python train.py --n_layer=8 --d_model=448 --n_experts=96 --experts_per_token=6 --d_expert=48 --d_shared_expert=64 --activation="swiglu" --moe_layers=[0, 1, 2, 3, 4, 5, 6, 7] --router_score="softmax" --normalize_top_k=false --routed_scale=1.0 --balance_loss=0.0116 --balance_bias=false --router_z_loss=0.0001 --init_std_router=0.0138 --lr_router=0.00144 --n_head=5 --n_kv_head=5 --head_dim=64 --vocab_size=32000 --norm="rmsnorm" --norm_place="pre" --norm_eps=1e-06 --positions="rope" --rope_base=10000.0 --rope_fraction=0.5 --qk_norm=false --attn_scale=0.125 --tie_embeddings=false --parallel_block=false --init="normal" --init_std_qkv=0.0269 --init_std_o=0.0 --init_std_up=0.0269 --init_std_down=0.0 --optimizer="muon_variant" --lr=0.00718 --lr_mult_o=3.0 --beta1=0.9 --lr_head=0.00516 --grad_clip=0.5 --warmup_steps=200 --schedule="wsd" --decay_fraction=0.794 --decay_shape="linear" --final_lr_fraction=0.0 --batch_tokens=65536 --seq_len=1024 --doc_mask=true --train_tokens=338700000 --steps=5169 --dataset="wikipedia_en"
Below are experts of layer 4 (counted from 0) of a mixture-of-experts language model. Rows are named router (the router's row for the expert), gate (a neuron's input weights, with its number), up (a neuron's input weights, with its number) and show model dimensions 224-335. Each number is 500 + 50 x the weight over its row's rms, rounded and kept within 0 to 999. Numbers have three digits each.
After each expert's rows: a language model's description of what the expert responds to. This comes from a sample of Wikipedia text that the model never trained on.

# expert 2
router:470461522527483511506499525562540496462484526479530523432560467513490485577513421480449470475476480441519451473475502424523533493509483383445526471526515460582556450456487438522558474461599500475493573440500486542510536595442580423624491436487494466528561494520507506545527429488581448472479483424524558505498489534484584404530538478496
gate1:517557594488457446540438497540442587486519446448573480410474456629449586499458476530560525532497510519526511503468513539553531430498496487421550447524450553515616478504431462463458503533416522603394497484508430620539585550556421429548520501499508476480467499418502466543535446417552517441542489429533503486502492483560562522502502373516
up1:575424527472543550524598411552489594576413603443498511445521514547500472570576509509523412433470553523492601489454489538569555436409411542506555468471420499563534485492558466530434518496572418498440463559557481485474431624552531502520457481480512474539484494447571548434513469506523485458470454458492539467571558540586442586505518473561
What it handles: Closing parentheses, commas, semicolons and dashes ending entries in lists and tables, plus Latin taxon endings like -aceae, -ensis.

# expert 43
router:499543502551600555522508579509499528501490444535473516483576454494468498519506437493410523488518461538497527498430453447479557458528466457508473432512529435575506524476480526428517470416622604515418527439400435474547448567500544452550493533515411484474575465560494530543517437539578492430496542503512528478467475535441511565521573441493
gate9:611467495490507551464476524486416493498536462459508623558496435504462514492479559562474489511471601453495533491507501509497520509514524492509549523448458408448382436552494490478501509615472596462478574488432433526493588570561475561599540471520474451526480436458501529592471466423427518507447561539410564460509503504547451572469577470500
up9:584470389570564488485522514516491499562567504488564469481461599453469475422543442534425488420527535447544535534381538572486488552525507448501532505425429603482521486366559475468531519554458480374575444594559390420461515499538621487548466483500447513479558534464454444551498537443443511539441458501499469523463529499611439426525521532507
What it handles: Words closing infobox fields and captions: place names after "Location within" (Norway, Iran), coordinates E, map, view, classification.

# expert 30
router:555531552553606543477475466498431579539486434587400527540509447508528536530555465436442497473531434438516427470454463459554595483536446462499489458491543436563543381514465464346535530542504574389441530498462465514520422552461581490549523463460413484418496493436509548413446447547539551494569563475546558453510498470412537535509574466509
gate0:515498504537495431529437576431486502542428467527475510476492450478432519487474530409472359541455495530476542531606438558529528590549558482509463562484416545550480520467510557462501488484493491457438489498523537435441592526372495537504530502461444572562453461542516491542501474435552543521507502451664551591469537424534488550514487556619
up0:556583474531577462520508504477513514503466524529472454537433457573497536474556532488424440555460546600530444500520532462504536601541500511538504457396593524463459415499582500489484531523475544611494469530569479527552417506404440515528508449464459511543518505589505499526524538504586451469455512496522495549504541621530462540490496500578
What it handles: Commas and final words closing organization names, publishers, places or citations, such as Press, Ltd, Battalion, Festival, and years in references.

# expert 57
router:462465565490501496516575492487465513444402403515447512530578533521500519512416470445523480506518497464570503554471449425494574492452496502572444429510581428514543500494595492360530547431509535452462540487407525496513435564442574501489570514486417504456547557451514544483494494547562510463557506445432511455570452510470548475563463495450
gate0:474585511448500412408535532532468394470569502514473466510531458456546389530479526497519548538506529489619526486470613557530507527474491465482489521561456524532520535537549421511499479490441554577496402499518507476619519490535472440516495482589539447503473494451527514540578474477455493463420434470553554486483515445518603555543537526556
up0:457505536475563505547437509502413429446548506560453479523431466446503425534524537514524496575466559518462431470393478486530486530577510486463479477558438521635486436511570426467436535434539548592495482544465370513411532483606485463625495571524541429498472473529493492486423410484584521522481567542576470566568528479497578604596464550541
What it handles: Commas, closing quotes, parentheses and semicolons ending clauses, titles or introductory phrases, plus where and because starting subordinate clauses.

# expert 10
router:515479542554485500556552512476534541536412386581478477484498545467544412480546362464428469439558513462485423576433446459532605530577485475482459382518513526623533545487514529499528554493663570466426569467446426500503476528498522523506500541424489488504540562465589556526550412538550485420524413473471487396580468563488491490573437485500
gate0:431481453571397535552565576390507470511524525452520560495504474421431440510481454497552508517528545512544503477490392615456404423472504518447494424486589511458563599534590481448461526487538481432499499459436488502560522485500485501466499507516485453464554492509484452548495505553448518451553449548465515426525567550526418572439422377436
up0:441505548502454528535418452563578398494413493580398589543600480578579505472594502519436495601575577523534544515456495524462567470567499515548557613510512527505452389475484464632483519484591528550427618387543458445462554548461510560516509551511576524505530518558512463594471496556542517519483520575486502570450523539561483463493534476440
What it handles: Closing == and === of wiki section headings, line breaks after titles, and table pipes or sentence-final punctuation like )., ".

# expert 58
router:531523561545574559524514438550486571522492406522499559518538532530529551529567409499463494506478483516465499552502500404514640528494496474461469478462523537575498449509553524486510516485610518418375504413354422481501483619493539526562472434427496360482505526519490504499533357509526502473560523450499449478561537551445479519583536507432
gate1:545483468533527546479564393585471476480502483456494507502468579581444438536495437527477486479472603461483556542450590470537462527472581565544455456457493513398427454541443547480472507482474571579488568573554512517460501595449479524537400494413496578564438624475471489399600491511463536512400475469489447504436507553506557485512521480568
up1:428552513460481551472520556484505530507535507463504539531495561516523478527515432478493433431547545443470398492467536491470551533503543577655413388490467490462462453489537515507482488597475551556521522478446461497525545526502537518570459520419464475515481514554516533577455515490446396439450373491467470501478495398422499529520509494510
What it handles: Line breaks ending titles, table rows, infobox fields and match lines, e.g. after = Name =, after |, after list entries.

# expert 8
router:508441547526539568478626493462496511528478358555413600559599531494521521522500425504440499537494454449505463565467438386486588535517485477462394447521550488508476451426476550521548585451682546432419521454436403481580468630479523487522535481452465438507560442455569480473501400543549612460529522512481466457463464514390549455530531502445
gate1:452367547476419474547484550391575429460409525531454519545529466426491500548441559458515434499550459555573489520558412569466555518461434611475519598432516554440547453540449561530431526519419435535477605468560471419484465429455467560456556511468586497488434497468565477537409440486521515495574491488431552534487504452469579411523516503542
up1:510506577546497514508469493496506523541542406533525431457511434545554534549479480506438380506525542499545426417523530522506499503485447529569480569463551614546444473463516493522436383542450530404505505416515425504479470525498436481432540471549472496496518458389487513472558499396483453500533480462538471367514548471507586520509482528397
What it handles: Line breaks between paragraphs, list items and tables, plus section-heading equals signs and markdown table divider rows like |---|---|.